Weights of a small mixture-of-experts language model, trained from scratch on English Wikipedia: 32 GELU neurons an expert.
Below are experts of layer 12 (counted from 0) of a mixture-of-experts language model. Rows are named up (a neuron's input weights, with its number), down (a neuron's output weights, with its number) and show model dimensions 0-159. Each number is 128 + 32 x the weight over its row's rms, rounded and kept within 0 to 255. Numbers have three digits each.
Before each expert's rows: a language model's description of what the expert responds to; "comes after" lists some tokens at least twice as common just before its tokens as in all text. This comes from a sample of Wikipedia text that the model never trained on. Tokens count by the router's weight.

# expert 27
Description: Opening pieces of technical words such as co-, micro-, dis-, dec-, semi-, neuro- in biology and protein text, plus line breaks and table borders.
comes after: " |", ":", "-", ")", ";", "|"
up0:134116117168118128161165142138157139104105094133104159216154176080149101146099090173162144079097126120133137097196099142112093207148068085122162132130153103080100157143096161154123129159091100123174150109135142134154168175178122170159128147119117121088191210102121107146110108150126096169078159089103126122083088177105140079126136190148162128146165115101125142068100098056075123183152119159090094102153118103152141115138073150120156153151151163144076149099134193137114108122071147
down0:146132136103106146125151072129147161138092090089150169140100147166150126156079190137140102150140157079135110109115115166145164045146089186126103102112116100198131087113139115098082129114144192116179179182137136094106122112122145139111180174113152132126150149120132145074111097135090123186125095151166160156129111055134092119146080155165105178089122054171078178058056171088123075120085144095110150123156112102165111123140091120126104149130178103108142067138102176170141142117138088

# expert 63
Description: Place names and place prepositions, especially Washington, New, Greater, Northern, across, throughout, plus in, of and commas before locations.
comes after: " in", " of", " University", " House", " from", " Washington"
up2:128113070151068108178115175136115152137098111165092142126167164191133103126127132154138091136122141137117142071137108138081106182134101195105113067138156198071181098159116086128112075106115141208119140162163125121156096051177139167116115114170101104092165062101127141141140131168064138129163157109115113142111077165129115126119084113158112121116110146144127155119177088124102173156162175147095065093102159078084180122118124115161146180138131126107091142157043109105085164154136141
down2:129064105149098139129191170224152134134205156124091149100121132074136136096119178160128085138203146094154092167080083111082150119127102103064141113082171156079059119109091145176109113116096151118164186116109143139127109164118153093114102138072126117134127069151134154112084099138151180118133091145089119084114101111105095115113135130179122143146120127085101151114096115111087176118185169139073152072140189127114155124107100134140108127100124144129091157116044087117161096159146165

# expert 1
Description: Pipes and semicolons between columns in sports statistics tables (Player | G | GS), plus reporting verbs like said, stated, decided.
comes after: "\n", ")", " Team", "3", "%", "5"
up2:167131147153163129159167053103116139143073176153181118121135140074100068210136123106126149165084124147081139092109136086150159186128088104116141166080175085153098158112138132154114101123171170101080107169131153120146075101115111054145138147106109109102125071161105126110078108131118103080141128151143176141070163114074116145132093129092155132089169112102098154109111122138110094198146135138111097092113044154189198180159122117173145117128163127168100096132129160100087151105118086
down2:065127178113076120145173142166120204120181119144156145110188148130146110135069091123102176166136186099166152150116170075165165107121182111138131087124159135081164136153090115105142122165126110203124091090133126146143181090122138135104104123138150106081076155167100124101111055114118170107154114108112145122177125184146117125160146157176087159142163131101115087144118128171106144134137092160166061114175109103171169165097120155160137077046132161160170101183125116138151187129174119

# expert 5
Description: Word-initial prefixes like ab, con, sub, pro, neuro in scientific text, plus line breaks and opening parentheses in lists and tables.
comes after: " |", ")", "|---|---|---|---|", "|---|---|---|---|---|---|", "|---|---|---|", " non"
up1:084168107138151106117092120071099081153127127144135066167140108094107161143109099140125101092095128147124117186146094122081112160105167165078129138141103178105123171155134112151201127102121141077127037129139096114082120144134105129073133120126088116111182093147137142165122091165121050125090159106177098101146074158070114167127146124150121132153135147183076091182098143140144069169138087145099200120138115081082128152120145149152142099189103052147105093179127163067145141133133090
down1:143154135140159135100136122145134140078149134130102124114161153119117059130110091163170126101133166105083094182141139126174148115105085124152119170090187135063132106100128157093112095141205165099166100157119105143135115093108141139089106159134059161103148149035108083090178111140056163085122167134134142172084134102179103103194153176185158130182112098097179089139144086129137096136079170149115132128105114095136099150165101071145105179106102137123135103153230164117145131143123112

# expert 25
Description: Opening one or two letters of capitalized names and titles, such as Ch in Chipmunk, Sh, Fl, Dr, often after a quote.
comes after: " \"", "-", " (", ":", " The", "==="
up5:155137077141145111156163134114108079123127108144091104190150089236102126195094097106125137124113142152112156137169122133079117102157196109128119152121119139177148168113134163122160125120067162130125026119123126073117122147137149152133145086120145080081067118105196141093103057156093200128137122168149091102192092195161150141146132082106126118100143108177145115128072146104200112109167107141123109117131159164153143116155130079140138155140135130128124144134157121179201124127185151
down5:185119141092097135151151111107108154176117125168075126151198132170181135152138139122147113122085108103113121038118120133133108131138098145160119085122118073216148112099118147108135148113163134158100108122171110130131138091100140153130104118115082151088144106129154085183069158142107164162165191115091159115172198112156140193130158115105071149146109120108152148139057183115161133157173200147137117116040116081114118109154124090194185129149061143089142121155112152097104086098139144

# expert 8
Description: Game-event nouns in sports and battle reports such as single, double, goals, match, round and final, plus line breaks and score digits.
comes after: " ", " a", "–", " two", " first", " three"
up4:124151164076151154138163195184122097092110130173138167136148112130109182172107232124152123124105146151124086191048128174107134071164163099124166124146166097151143109131142120116145123113137101114119047135140123131113174184172150172093161071118142148132206126209169139145100156105100125158074144108147125115062122138040126170133145132092121075131126109104162123079154102136150081145140141126089128108137130120123118160120136131092191146084157143108112128156105134112133124107069188
down4:158139067065083127129106126159153132146128062105146095151118129141123141146141112115123124104086162061185136174122189083074130121131088082123118102131120131154117131174170109132083103112140142147177140152160086096160156159138199134189142126100127164084164119134126129186079211091160062112125169153042116181165109097123136135141108182148163132190145147141127112194136106141091084126122137141142151161119149144217153103086142137101138112110141118075121147150168135093104194161124150

# expert 17
Description: Head nouns after the or a naming groups, works or entities, such as band, album, company, club, party, team.
comes after: " the", " a", " The", " his", "The", "s"
up9:124120083155106081144130156135172124120197158111162126117097068160079090113086134129132099104058135101161112147155050172174102130120219131181145127135130092102106139097067116139141130097104156107106112133085121138098117135151165129111162122108131135116146133174137137179081130123119079152124138136093064207120145091108122145130114132131068110129143070133135118067153162190130108171116108165105165098083132147146139128089214149156102105138194110152207137072131123098169110166091180
down9:140132108151101115101137131127114125112135070138156167152118147146181149168131146150092175072197119139109152111107158112107182062104132118114071103129109166063131119087196143141096142157146059134113135123149092120150131107105133037156110156100127102109121170060111159150153116145131120121102104106193136063154149159110101104102111098097217122085100109084091132138088109120139124115097133099122095122163127147153174191092085134115168171115139045108120096102174163100038147099131170

# expert 43
Description: Pipes starting table rows or after position codes, and colons after taxonomy infobox labels (Genus:, Spouse:), plus words like renamed, defeated.
comes after: "\n", ")", "3", "4", " Genus", "7"
up1:073168163168119150159118089143123145127152108085154146138142159108132112117106098107171138150110103158109123141141150144096140077177152095153061178173097085159090154144143143221200127102149097110126085177095115160108117134199041128115120164105156144180142168102122111089109139145048111133113133101088154125104152151071119069193118141104124152099206123129114094124110123123142099153102125182106116141183160106134144122134167062118131104102135106083068120112090095146125099163070178
down1:162129165146115168158133138129138096159105123130117097137153183146166084124160099147122156137111119167144074087151162174053174066118131118119100198101148068203130140154104201137169141102132148176150101077116142082138129105185101075152096155108182153175132098130131170119161134139056123120131107124133146165095109117110133057147182149127170168086159159136129144136139203107113121125102168115103152148194130102129041166096122164170079116102133095172126109149130088091135098104167118

# expert 56
Description: Hyphens and pipes starting list items and rows in infoboxes, episode and track lists, plus naming verbs like titled, renamed and called.
comes after: "\n", " known", "   ", "\"", " version", " name"
up1:111117109166149130154133118163137129157139081120192138122072159138148101121133118140095112125088150103141129085120166150177037106116120097091154064103110158120136206138160132186119082168132094105111095130160168124168072153155126152128138088174134112155161147145182093150164131107164196132106124182109061093148174136085124127144192099125100172168137098093141090169188119109087153130135188148110155129150124195138113085152097087148146090194064057115137100153140103118094147120140153
down1:095139115139098147066180090121115122052082177165166149115147141065050091050112085137097104156167132187077133137121106129133111083078159163174147164178139127129120127155160119094122115152111105148114133175183157125139126110151178088102172144093151184086141121100129154136162122122084186166187117129117111115192154148117124161196151108124120142123132143137156173114114151151107126103169162084137108123153080134131155142126120078139114128156118155179099172112068068150179075188142097

# expert 15
Description: Pronouns and nouns ending a verb or preposition phrase, such as him, them, herself, women, patients, weapons, depression, before a period or comma.
comes after: " the", " of", " his", " with", " for", " to"
up0:161124097137107107168149096116119133141115017155120163162133084075145161182044073173154152171118132144075098104132141106060140116122108116136090146135146097113165098145119098121119151104106108163162095192152077138116114206035124105128070083169104137149144147156181141133204163081133130123094141163183147151115143126137128133143126105145164116157074090095094150147119108153120155129075164120141070171121131109124128137151107115110111088128178099106098145154127094157158178168109182
down0:143077118103159154095155144099141134091117182128085113109147114101147093187132082142162142129128122148104123123119074126112127133114100161118086076134108157125094157158140121154134100150114108170151115129142147132112138126232120067058198088081132149144108151121156151146086123208119125156148086077076096200134096088140146149112174123144117127186142142130102062154172123092136141079185172143094110176163079168082132093079183140182134140102195155147183099122091086141124139108102108

# expert 11
Description: Conjunctions, auxiliaries and linking adverbs after a comma or verb in narrative prose, such as but, once, as well as, also, was.
comes after: ",", " was", " and", " which", " is", " are"
up3:088095100140116158145113149104145144172148086048124156124118112089124134127106128149152126078112138139161143094181134092116142110115112145117153142092096105104147138198081155138163128209128162051158146144190139124144138113124136135132110134162121096132171139165116092121120084083128121142147125163127133104104105159151099130191158104136058099062117082132059139136143147145075146092090097150166147056130127156106098149102172093056181105105204086106168107122073181224114092137130123
down3:099091139082128073137127120131148139066123120101137092165094193128134106148084166098100134112133092124135135091112075151087126129109077091135148084125090109186113096169128131104100105122110138137143148125116118127140147128168119130139130140109131141188137082140201188094107068101099079093165101077119200157071089089144170121071127113176117096178110132161139132112206150103158103109111159196071151159138154134103040192140101132130093085148151140083134181149127197146083125150157136

# expert 14
Description: The word the and other determiners (its, his, this, whose) before a noun, especially in to the north or the next day.
comes after: " of", " in", ".", " to", ",", " on"
up4:071079093061110143120066153122160097119179123131108119144151125114159119151141142164145073178120107090086116078122097112094161166092154171068121131154106163122130164134175102111084152176121174115161131100145167102193093187130198087098106063120109115093164116123133150144205084169081119146111089149108129087064100191131096128170037109133121122081123146157134131127150062159162108140180104107059145090093145128161142113144132132143095158111151131106140127112144132107116124123183102
down4:137142188131119091105125115184149178156151168102092062110099160134150110136143097110120081115165102133117130069109092126139129125095116127119164163140113163142141104128125245110103116119107133112114176156105089088092128089169124142088100108122123091119111225115139141135151121125102157083076104082125125161129087153170118111125124124127114145114130080085159126099184190145121183132075091082100137118102157084129131138182085122121156152212092071169184111126081143213130086093158145

# expert 38
Description: Pipe separators that open table rows in chart, election and sports tables, plus semicolons, commas and dashes in lists, e.g. | Switzerland.
comes after: "\n", ")", " Year", " Party", " Candidate", " %"
up1:054112175107171113063147079168125128184109063157135168112166146162077092118096123162153117099131158117130166188148139151164130119131174118127140198122048097083107145113140071152121183151143160149163105120155144118114130168173088139149078161134112125123102114162142126159162082129106140135111153136140053137163126131072133136114184104124195146131133157125181139055182092112147208114101104111189151133163135149145183116129081164132168071187123095135130102110101134102135107129154131
down1:101126141123129144063193146116154114130143174179148146142128145117092179122116088116155108109106113110082171157145110125105091161165164177104097135093141083146117107149140107072099153158123141109123180170077070104100114116149133165239119140132130077147177198101164140158180200127204104167105147125159135167231164135094146130117107135084093122152137172121145140148112173089144148090152137161142128127114082105104112146142118154088087135132102123139130113170150150143169185078089185

# expert 4
Description: Tokens inside set phrases after at/the, such as "at the box office", "at the age of", "at the request"; also digits in table cells.
comes after: " at", " the", " ", " At", "|", "9"
up1:149161117144109141132129167102124108199138162139108140162139097116152124098155133180115117138112058087114092147098176046203102095095153130097130093135137109164058156160154155155075133141103050076172132105137145109129119121190133074165128091113142163177105121123113109120156127140127122095092177221092142156106124179102124106142114162171147132146111130137034082077161131170145128128150144085109070164124096158107153141142079162143130098072153071128121094166121089123138072141119108
down1:102088119129062143127114164176111177111135140104126124139095144120196136194132071149121075102194136157193146169133106131067112154130094099123127140117090133140170158184113213179103081091131144115117111138119170140158118115102122078142165125152127108153148152131183136179092187139174096152101107133116075132155143176183097131139094088172145140203142142107188082156116136086162156096139118080146158137150090101173194115123085135155134121138100145055161106096095139120182154137124158

# expert 20
Description: United in United States or United Kingdom in place names and tables, also month names, table pipes and colons in infobox fields.
comes after: "0", " the", "6", "3", "5", "4"
up3:096119094181099083125079092180134171190128125123144146148066106134110083130161129168165159100125114161048134147087099091183091154134132112128121136060082146121095097114151128133143156175115103125066096101183179122208062099126094118096118173143113155121132121096128203132130150111184082118091144135093073123088137053168119171192148101089156139135130122074165116125127143168131115169160124147127144168115107167103114134146154116176125150126109154129109128201163136135081105132101187
down3:105197125113094179119141128146108082172129151141155135121207113155148120114114098122118091106127104117103147137116154150131129166072159207111109120149059156165117124104133096110176118134144082160100133106152116147084057137161097162105153101172166084106171109131099131106138111107056147131112108171113100116135094104120162146170143162138046125068143193128105146086176146163107143092061118166178164116115134168118166111173137184158058140163176098099107041158110121162137156153141131

# expert 9
Description: Determiners and conjunctions opening a clause or sentence, mostly The, Its, His, Both, Each, often after a full stop or table cell.
comes after: ".", ",", "\n", " and", " with", " is"
up2:120137173116111097121108134143102122166137098094157098179132066136146163163075120097084151185108101112205172168074089120162153145165111133101141135174131179098071207167133134144173140100116152132144071087109099117127122142137137145145151117155116108158137110151142161239100101165167184079116138161107122105133126152129074131158177095139100118180131079118047119191139140103110090121100106089210160148175145060150111137141119104143109148151135154139133122148088096158161097109098144
down2:188136090139090148163130146102155118143134164151104150082120147105119163104161109190109119153113152159121028102133177199079128160126162105142080101108104114098102069077123139105120117127098109108134174137169194124076102152143066132062103136095084106122196155107183128054153146134090135181148136126127131123156123164110110129120112125108094137112123111116145102072182196144171146087140153128098130125144142140106061120080129169076128163094076071127105127137105108082138188096163091

# expert 36
Description: Individual digits inside years, date ranges and coordinates, especially after "1" or "20" in birth–death spans, like 1918–1999.
comes after: "9", "0", "1", "8", "7", "–"
up2:100088089141126058178120089087085182138108115083194163080188168167091089117075176136112093112059140112093193137154128151153099106084109092176102175170115130126221131139133130164159113093108096158101061115153125159110090140182152129167096100152142149124105117149135151110118118120121054164158127116140061150161128136093148072144129140176135119159139124119178141125076153142136130156119146138108120061093107094157132130097088166115142102158111117138089167200139103121123088094096140
down2:167079097134172087191135136107157161030141115088149058100142145118142047141116122133156173127121135103166136136138161131110082088131079131088118125100196105122168135121121200122102148100135146150168135100074153132137159131177113049100119110129119135167146143139106090131118109110087152129150134063046132124166113138167159128136119130139092135141146137116107137214145099103182158139157044123111115202120075120121084106137178119120093085146139161124119086144099121156082077112085145

# expert 19
Description: Digits inside years, dates and numbers, plus size or rank adjectives such as largest, oldest, annual, and vol in multi-volume.
comes after: "-", "9", " a", "0", "1", "–"
up0:147139101098105123141098081082109111157095186199109207151129098115120095114089070144148147157107127129118096102107119111057135156109110175152127165123102121121155109094146084086075119104124105099136116207144148070165123139139090086108136099151133151154134158128161180132151118116123175138076077066114108114065190134108083100208123183186163123153121156132091089141117113100099095144176108110085166152170040151116166110147178155106138110088160146115110191150118130114127103142124093
down0:156087133076103082114110107082088161142075195144183113153136137097133104158141133176123104121130144109107102116087072068153129100096145106150094127138091199161093129124108100151149144114121093118093123102128181123130109140146122062080125142155164156171051205118135141109118163138099142094134088098116156173107145180183144052160111136138157159147158159167191115090106144099147098144119206113104121183110088084108159144147136175122149104066170130085093080126115173154096167126133082

# expert 10
Description: Past participles and verbs after was/is/were, such as based, located, moved, born, drawn, often followed by to/by/in.
comes after: " was", " is", " were", " be", " are", " been"
up0:130138098164115173169066128200078122153063122152090135138110117081152033102156113103136121097156124117145162140092165152135113117172147103077131067122121120082149089123143146129120164122087040119065153120153128171083139139129085111052103186097105109118196168127114098190162172113118089115138141134139159127168128126126099067033106142065135169166096135123144120143127149154124113132136161136086171146116133154112136135149121131089127078091197134163107110109111146123116144144083181
down0:124065129071100115158183129107119151158133165083158145173095135157157191097148088139121102119091153104091161082136112105093123142104118142180080134140107183092122165133091105131161108109172157150173147109091158080085110162122122105157081132182122119120086132188139151114128104188152146194142071124164045162118119144161149166181097093161109161200161151140091105138138134065135155139101113127131106119076158135091053136128168173123141126121100166089124161113097108144176184144147066

# expert 58
Description: Order words after the/a, such as first, second, next, last, previous, latter, often before time, year, day.
comes after: " the", " The", " a", "The", " his", "s"
up2:123091114155130084167076141172161161089082145138079136118099105106129138118109162175122122088089141117159114120136109164153163131171098091111149086089140143165135143185098075118191116108169136165151140159123162088132082135159058090185082114071172097122117129153168123124114127144167106186090105134155052110102118119155173089135167085052131142112130121160141115145171139139138114115172082130161081149101187131100075131130076107118135080095128150131114091220059136122144128105164191
down2:167157118127060110130134103164093142152132068165129136125193164104081207100083155101123165100161168135172100112115114137098099142109128177199119131066160143122136102063128134100135210186137120169100121140148112098147125184087188105115120150166140129145121141127161143194137175137123106106117143195143112150099206117118150125141147185146132169136125147187129147210136178129098132113179111187168128100100129213162141151149147132087120125151112134140124138167117191105098137120117104

# expert 21
Description: Single digits inside numbers, dates, times and sports tables, plus Roman numerals and league codes like NCAA Division I, III, NFL.
comes after: " ", "1", "–", " (", "°", "/"
up5:128132120119160127107187111096133158149108123101074173095058081123112121168082135142117167134076151121124196199115157144139115100158134135166120143116138134165155105097114079094035142114109083129035139183123157157119113092155136083128142166115153161080129162129132096101126117137089128100103112090161114099090140081108042157126115164150127077151134093108112132133140087176124131130183088129148161149162147160156199162108133142096191183138088092060144105122140055130169156145119135
down5:116100141127165116096089118186182128117214168112166184069075147113092121160121128207123138083189101134133122121111094122177131187224085105101128146145115075118138173100130176128151120144129132093096116117046118090135083161105128187140150129157146082149181113109168158150116119054128118104095082077100148140149107121095145119124156107153112116182101147100118144081210186143154125094139101138146151106144130116137123047087139133101154130129119094143098115176135123134144160110152099

# expert 13
Description: Leading dashes of infobox list lines (Architect, Time zone, Postal code), plus relative pronouns which, whom, where and abbreviations App, Ref.
comes after: "\n", " MPC", "|", "_", " NP", " Board"
up0:162141130105141077139139111108054120154077099134172165111132161098155068067068065126149036178093082107118152102162133189147093148126138142166137115093098157119155125144159153135127067136105147128129137127153159112124072121163093152168130111102105088078153152088141161111113136145102152107064125124118130087122102107132162167161084134136093146188088111130093158157146127171126097151100142128094146150138020104099161131118096106149132125185140097145096046194150100131082102093094147
down0:151099207089137131160117188097130104169095166093091105140124158165111121078092071164077160110122076126104106183096122159145099152097109117156145163100115141152155103152165127147120111113117113152148092160108132113149119088143195131131160081114156105176125180113033143128105130095141136089034091084064144158143160157129129088120170146192146170096111109164086167090121158116131104131073087108132126156109163118109105136141081135119153124076165122147098127105154195123140091206180112

# expert 6
Description: Unit abbreviations and symbols after numbers in infoboxes, tables and chemistry data, such as kg, ft, lbf, mol, V.
comes after: "0", "/", "5", "6", "8", "4"
up7:140121082136136107154156121163070152118087068190148140111124166120151113127181051100122105077125139112130136152166113094142144131108150177128130144135158106155110095095139120122151090133165118034132129170137087140112132151155077182061130207131094111059197128090143130109114156174111110167156097127120147113093199110081111067152165161093114113122141096094107145138162099099080144077125131120100147125135157088172125109125133090107169121133234127161107158154147079132147080064131130
down7:154100145142101113177112113105149089110127094080193106143179089150125137116130129119087128098110135135172115100144138132159146123107182107145115130076118135182173156047178115135138111121180168165090135138133138079088163095123157122177110162181177148143079092065128167186185118138054134142129086145159162085115166122133103130109110105150114143133160130154090132210148114101185095148068118119138115177092121043145041131142180147145060134136131167140129142160103153078141124116108095

# expert 54
Description: First syllables of capitalized names of albums, films, songs, labels and places after quotes or commas, such as Or, Ar, Hel, Bel.
comes after: " \"", ",", ":", "-", " and", " of"
up3:150149128141149108102151125099183193140173093144179128164052088194091079145100132115096093146155164135112119159124107070116103160133167105158156139114116116112128165079111157101123082128104095146143115117145122194144147147123116117121110114116130171142185183151144172119090119117113176150086175139168094162179151153137123143195094152126143073163128089103172148142123135172109127136155114091062146036101091165142068167078083185113147129156139146179077111134163191137096086133104161
down3:118092140139143126196085143132124126134175162049101129172161096077114203122173111097156109144179129145120105111112154111131183149144162129082144164152136134152123088175142112133106186115122137133193150226141148072105161107139139100095145174152140134134078151188161141179106162160117120127125141100125141096092124091136135108181193157095191114103100136141151073201157150125142133093102126106173191113105165164147083054153113083147145131106157143068112131112117095130187168119120137